config.yaml
n_layer: 14
d_model: 512
n_experts: 64
experts_per_token: 2
d_expert: 64
d_shared_expert: 320
activation: "swiglu"
moe_layers: [0, 1, 2, 3, 4, 5, 6, 7, 8, 9, 10, 11, 12, 13]
router_score: "sigmoid"
normalize_top_k: true
routed_scale: 1.0
balance_loss: 0.00261
balance_bias: false
init_std_router: 0.0237
lr_router: 0.00121
n_head: 16
n_kv_head: 16
head_dim: 32
vocab_size: 22733
norm: "rmsnorm"
norm_place: "pre"
norm_eps: 1e-05
positions: "rope"
rope_base: 10000.0
rope_fraction: 1.0
qk_norm: false
attn_scale: 0.177
tie_embeddings: false
parallel_block: false
init: "trunc"
init_std_qkv: 0.0538
init_std_o: 0.0
init_std_up: 0.0538
init_std_down: 0.0
optimizer: "muon_variant"
lr: 0.00599
lr_mult_qkv: 0.5
lr_mult_down: 0.7
beta1: 0.95
lr_head: 0.00619
grad_clip: 2.0
warmup_steps: 200
schedule: "wsd"
decay_fraction: 0.814
decay_shape: "sqrt"
final_lr_fraction: 0.0
batch_tokens: 131072
seq_len: 1024
doc_mask: false
train_tokens: 651400000
steps: 4970
dataset: "wikipedia_en"
Below are experts of layer 9 (counted from 0) of a mixture-of-experts language model. Rows are named router (the router's row for the expert), gate (a neuron's input weights, with its number), up (a neuron's input weights, with its number), down (a neuron's output weights, with its number) and show model dimensions 64-127. Each number is 500 + 40 x the weight over its row's rms, rounded and kept within 0 to 999. Numbers have three digits each.
After each expert's rows: a language model's description of what the expert responds to; "comes before" lists some tokens at least twice as common just after its tokens as in all text. This comes from a sample of Wikipedia text that the model never trained on. Tokens count by the router's weight.

# expert 51
router:529499525428473474483451525504537570534494531462493548455442530489550504494533373487519455429466529576485492495464431543484440553495470506429522541543558502532544526519554540431563456479486430
gate0:450483518574543469484476494519478511535506474501541546514516435474477522429561530493483472471497495463486531568584532521508476427544428472502519507530436552494500522465503496492446493476566475
up0:471508478536464468513484485506599482533512491543509505510538552513515517451453502439542445516527531501507562508458506495457536502536437463530589506510492481449524538561490509425425482449515540
down0:434516607514495437494468413488512478575598508482520428526585435556554476493500427478575477561512455412504483475534508511490527487498505532549512530469555521510510573491507519465493450601514459
It responds to: Person role nouns. Nouns or suffixes naming people's roles and kin, such as member, son, director, President, and man in Businessman.
comes before: " of", ",", " and", " in", " for", "\n"

# expert 42
router:518488549427466479506477563497549461560510525546635490414482502457493477473481498485518502537545554542510504498486450521598493550507478491472488546529541536475407513488488478436551533408476494
gate11:575561488498459551470532468439479448496503544487477509506523458464498497513457427461544505488494512502483571588579524480513569429454504505485478497461456441585556440479428535526488443496534549
up11:486480486434529498558461442546557495579545475490479445514505474503505497514471459522521460600500535516576543536471519477452547524499507457519500491484573467462518518532510545536445512522580535
down11:544544504518500482515528483478547485576509520531528471516512498420538529454507533463477587484516464496498544467505517554571497483523445521486475454411532491454497504530499462475564500575528495
It responds to: Table pipes, heading markers. Pipe separators between table cells of numbers, and == or === opening section headings such as ==Early life==.
comes before: " ", " —", " +", " −", "See", " ."

# expert 4
router:521552511491417438462500492612554471545559492489554542509467516517476505580513465465504467520514542490491466524475450553545529549516539477502495566554494519489469483515526551444539492482472478
gate0:521519490518498575439533514524533553528440475495536551483488538565446525457515503468511446489534538432536414432579531481580477520466467418518539467512487535500450534444419477583543471546440489
up0:472515579489519516509511470535442463603540489525419499450457560480493502501522439501525492536455521512511514547461478470560466568489534498461550530582432531500490483536547509508431554490473493
down0:503501568546632483434499493499497462498483546518508488541472473491554456521513431523505496438471533530512444510527474466545550519572413426504454498507537504434511521466521543509570533454546486
It responds to: Number digits and magnitudes. Digit pieces finishing years and quantities, plus magnitude or unit words after numbers, such as 19'96', 16'00' km, million, %, century.
comes before: " |", "%", " |\n", ",", ".", ")\n"

# expert 23
router:570594511485430389470511474529446473544551504494524552463495535486529521519539416434518450493522532541506550502465499462555508513453508498472481578503534434499501488471544543424575513486530480
gate0:456411487491542568491500521489586544426463566464464466535499571492478558526444505516435493564517531478477532495514509494481529448511497526426469516604441462534545490475468490529475466467486402
up0:485538441512555585494545529503565520537456486515448473527496563551459536451517434441474507606503496503510493558511550400463510517499519497495496489569482444519524515508504520537489462457506552
down0:439612553496506494554483530469489541515462523476520453500594577455546464469481518412509525481488469450483551513518462470522468529552484472542534522438470482528467493489448446443559492495479570
It responds to: Clause-separating commas. Commas ending a clause or phrase in running prose, before and, which, he, or a quotation, as in end of the season, becoming.
comes before: " and", " which", " but", " the", " he", " who"

# expert 28
router:506564520419446495464496505527502511607436527551527490450426472498561485442567448526508497547511537538442572483494427463477444536510483529473522522566511498457502461519525538528519457494446435
gate0:465560510415454554461473457488555522503554451452541469435511465488459472451475458562539500478431491491470467477511542552540513549492430540479472442485506579520523542449486469530500589552447544
up0:557428501492488487498499442546451509448518481520516476453557518479546493467482525555558513532533499470556539467408467485515580519515514549546539546437434465489475584506447508430446510494533460
down0:550506451466551449410495499563481511474502521502476496542582473516539481520470532442541445537497575469525549571486458474524453550518456489446528493464578548533545503498507417462530496532483469
It responds to: Sentence-ending periods. Full stops and closing punctuation ending sentences, including period plus paragraph break and heading endings, e.g. households., in 1983., Sports.
comes before: " The", "==", " He", " In", " It", "The"

# expert 60
router:518571515396482431492542435538526499584521482510586426480483457455554491466511503520544481552514531587506544506421463549557467558518498499529494496512543520430540568502510490479606516490514460
gate0:540511439521449490563554499541562527538500603516519550515463540488554478534534489550482525486480518517546531552552539523484507545557491507441483502518496542490464535486482491512442556514571421
up0:520510530518509522521483528456458486483446414497495528533524500512449497455504446509546478474447476452427467486454501491489546510522537593517518513515616500432501466577518494490560489480456463
down0:511474465496563514461463485520505541537490405470489581507492485551521488492469488519527482477512508495531458469423505491461439528526522540432489468528536493514522437474511513516504483496530516
It responds to: Coordinate digits, letters y/k. Minute and second numbers inside geographic coordinates like 85°16′, and word pieces y, k, b, ny, plus between.
comes before: "′", ",", " |", " |\n", "0", "″N"

# expert 54
router:514585501450489454460510564513530476513529477490531560408473474526563491521536466509570488577457493549511544474498436513546520521534540455471525569503563518590485453515563475438596456477464514
gate0:459497575564498568504486453484505531501511541503578482549494482495488482462456492512564446498527431546456504447532495571527497474525430468522503426451568491496533488552487505476500519475545497
up0:514506427542533550476547489474462505502510416474537448482510573583554458558399432412478529441497557540442500485519457466500514491514452551486486496591500468492490499467547480480514513476589553
down0:414551490505474432471602491521491585535509510597572523536522543481455494526475505520467508443411484524562575504500550489513551496532445529465444505527478453572434456513492566552511467491518469
It responds to: Verbs and verb endings. Verbs and endings -ing, -ed, -ate in narrative sentences, often after was, to or he, such as killed, returned, visiting.
comes before: " the", " to", " by", " in", " with", " from"

# expert 43
router:550521561439519427454469479508517541561424449424528543477500498514509395482485442522544458540489537590493528492455399567512559517467511514452520579531537518480537472511517452462524412512434481
gate0:558523540492472467521439553460496490517447467426515522485551537520502518571547532474501441473499459502444510554549489473488544546495501521430480524543563548548577457541438508526535453481491518
up0:479461403522470559489586431484517480487476506465507468434523440489497524564511480409534461487493487494474502486580477526492526485459550540503486457431500457475461480455501493542577568521490493
down0:464579511570514480481539521532505499456550570476443533526475475533568475487502485482481504548533563455418510531459492538483484559467494552461528550532489534511518439504494555419512515474483481
It responds to: Common technical nouns. Everyday and technical nouns and noun endings such as water, land, security, supply and -ation, often in compounds like water polo.
comes before: " of", " and", ",", " in", " to", " for"

# expert 62
router:490579552443449479487514502480514495498503500467518491476411523469597502508496470533557458542544506511449560482443455524503468508485549497483478536533526493499497507497561586461511485528463513
gate0:520525502462473564514440490521551513532442491531459465529545507484603540534513539496433399539472522515439476530522469483533430442482543540457475458523521536484481490458461463445470580469531487
up0:515446562597527534463502471512493500472493468537598451495531469524515491476504506524502419460501491487496448499520462460487499478464527471501533420454482482465550497520488488450517465444447492
down0:517441491485512508529492455548459487463440500499456554454493513500488471514492506467461492481510538439466513517455510444513488482548509548524477534536425529477447494458507468514494481529533530
It responds to: Opening parentheses. Opening parentheses and brackets after names or measurements, introducing abbreviations, conversions, years or counts, such as (PSOE), (22.0 m).
comes before: "20", "19", "born", "18", "1", "0"

# expert 52
router:497566535462434413477493490533577498542456554551569433429462517482564467511545439517598517505498503593512486523449411496503483592520545488455443535480562521458462490496584517463537502438429524
gate0:433571575483468469516425561494458475476446458492493453502545483542456428522534526479462561551490422521526467515513495460517527449533494543530527494538402547458499464466453494533498456491537460
up0:521480431421536470501453554519440402413460548497491499456464468525564583481535573508604485467565423498563467469473429566511505495533515539527574480499448443554443519535450563505564502522490504
down0:521461499514502468511450462455518557506470490518464527497467507459474536469454521449523482490489574543465502529476539527478518561530515476460492516399464507497496517490520527535548455482446495
It responds to: Year endings in tables. The last two digits of years after 19 or 20, often in tables, career timelines and dates, such as 19'86', 20'12', 20'14'; also court.
comes before: " |", "–", ",", ":", ")\n", ")"

# expert 48
router:481526487403435551451534534502464513497544512449540488417481545461542492514451466560542473543538534580476465463427505497571534562465520480469482520478511466523504545480487550456529493449454450
gate0:494465497473501533462471541532539499513512475518451511498495517464502497467473468469460461520473590472480554549486462464508508598507512541500524477496493494520464525464468506537452505553485502
up0:474511517502426494469440583450483607535503508483485491484472538559433467426545463520515535488503581454468524457509489516488532503571447541470438515596498501523500497453462473535438467409511466
down0:489512473513482559497474507521400532451482481469448513504486524453562475536507518475474472452485458506500548444469464511485486535469479539491525500518456551507550457445460507551533453433502474
It responds to: Colons after labels. Colons after infobox field names like Total:, Website:, Label:, and in times; also words introducing names like called, titled, renamed.
comes before: " ", " \"", " UTC", "00", " Animalia", " The"

# expert 27
router:519499548482396472517474515505523533466502467488525507502457503440568450528496463511555516501438502502577524462505446495503491564523507494477449585565541488464472563531498468439531485562464546
gate0:512410488456439517493472488503466525507546486459547426515512435460512495435527507490418518484524524460428486562509531505450483478522478484479490477442535452556452527494514498503466486550398511
up0:486484481555469456533505476488452497470546510476428482524445490503508487482449493576545506495494474469457500457429507461494441529426570591465552594516538521493561518520462493512493510512469512
down0:468473529503522496492494494498466472397531480469464494515477527440516501562532595484527515539454467532527483489505525499502478462470556437507477410500508437496504486535505499434448561444513476
It responds to: Month names, dates. Month names in birth–death dates and date lines, such as 18 January 1995 or 23 December, plus part of, Years active and Time headers.
comes before: " ", ":", " of", "19", ")", "),"

# expert 35
router:473477535418417448447553476529555509543485494514492513483448513549488506534463428459573456470509516451461614471455453463477467508474553549475480505542567472530492497547545496534514476432457483
gate0:444495498502565502535447535521458573452446625501476512500567456499503505463521579507486535467501524521497390529500524477481572569478526475548466407468490519502518502437517388488524506499458485
up0:504555505487481495519514486540524524499472535424470497439469483568487558532520527486513550562573461519472492525493519471488512496509459525512459482536550528420458498430448441538457545451492498
down0:477472504494504492463489499495484597495481452488509439534515535527489451444513519537500496553487508520545455481501557443473539499508579489522497536418562570467449480491490520439517533520478439
It responds to: Row-start pipes and compass words. Pipe at the start of a table row after a line break, plus compass-direction words such as West, East, South, and majority.
comes before: " ", " —", " Total", " No", " %", " Year"

# expert 0
router:506546497474430464521519528535530524517505498506491452402493416522578502544495511551494439544511518551476600507449384480542549549462499511460470533530577489510486474453561480449560467506444442
gate0:403505484550456448500459452539431513479495556515466455516473457452519467524544451566563498492527487476522583496509499542425544460492479507491482489560515492511480458440441504542431539521468508
up0:505527483612487527493543538483511518512498535520499469541472513481475423540414543537539499432489470521518396554489506525502511426502515505477591455533506554484523446517432447442585524513472493
down0:414480487457589489519411447490493494573450588462508487557496479493516483498521525469517530509522484457555414484534582554485462441430494440531536484484493525509523589472469497473468566491491475
It responds to: Rare symbols, odd fragments. Unusual characters and mid-word pieces in foreign scripts, chemical or species names and table codes, such as 慍, ·, °, ġ.
comes before: "0", "1", "2", "3", ")", "\""

# expert 37
router:558546542402509470453535472548489516579512519529494498469504483493547467484509478469529460543502537544470505517470428476509505513455551500475505540496590486557461532506508538436531459441443497
gate0:505428485471464485530489455445473503446468509510523451519461516540493497514597476453468571506465476477469505462458492508517451508450541434462506481489530482542541438441497509540444474448459505
up0:504562530502512559407471490479549486470520507458538567490594546548527506505477542473499536490422544513528500538533533482531519532464531451432559509456565494520508512519459534511505516465524437
down0:460528499492554519448455537511465501487551537523471533529459506514450491456448515481488489480432472499473483481548468411544526468493447513571506546457578509487492509466427509508503532505464530
It responds to: Conjunctions and prepositions. Connecting words and, of, to, with, by, among, featuring, as in Fish and Wildlife or Call of Duty.
comes before: " the", " a", " his", " other", " its", " her"

# expert 21
router:554531472437466387461474476522572474496465464481495512473517494481515451516536494521487461534522494496498550516408468545514509477509488464476521504494560456425497479493505538415535511451486479
gate0:539502501512530575504534500524576528551526505523560515508466433502525416540504548521465412485450561512427579527486558536548498484454448513434475508465501540529525530491460459543549493498458451
up0:441483484491493428474515555504472516529542455520555480489466501496446473592581504527572469459472499509552527527519538527533415494525419549411535542577561443521481541461542503545454512528535567
down0:451469483498489459558486496581504586476486480512464548491520498518540460491531542536508474509559536513546551473514570496464352546498487506455554532540404571546540553447576478583487533567538535
It responds to: Location prepositions. Prepositions of place and time after verbs like located, born or moved, chiefly in, on, of, at, near, within.
comes before: " the", " ", " a", " his", " New", " their"

# expert 40
router:550554564434424462489517501541522478535462458526549511436426510494531469562462446543570480564522523481490544494501469501577463595497463463509503497469566473530536536460455535370555449456472514
gate11:522401516447432524463422513516539471533449464522456542454499474513504620547539423458543508518479506523510463572462489560468541542512466440492475491489488505467515503496493533453561483466508430
up11:537492457460485549472512522447451499573423486475453465486490512473527475475546529503486466448512504467491557567514510495491502482481447473515518464532508482557481486519345502444548546435504528
down11:464510507458499545449515543532539476514521496453467519528482510427510483475532491460417545481586521540513547539543466433504516497486475478518481551490524423468488508545501441516577414481440515
It responds to: Modifiers before nouns. Adjectives and function words placed before a noun, especially New in New York and The New, plus Old, original, existing, of, the.
comes before: " the", " York", " a", " Zealand", " century", " Jersey"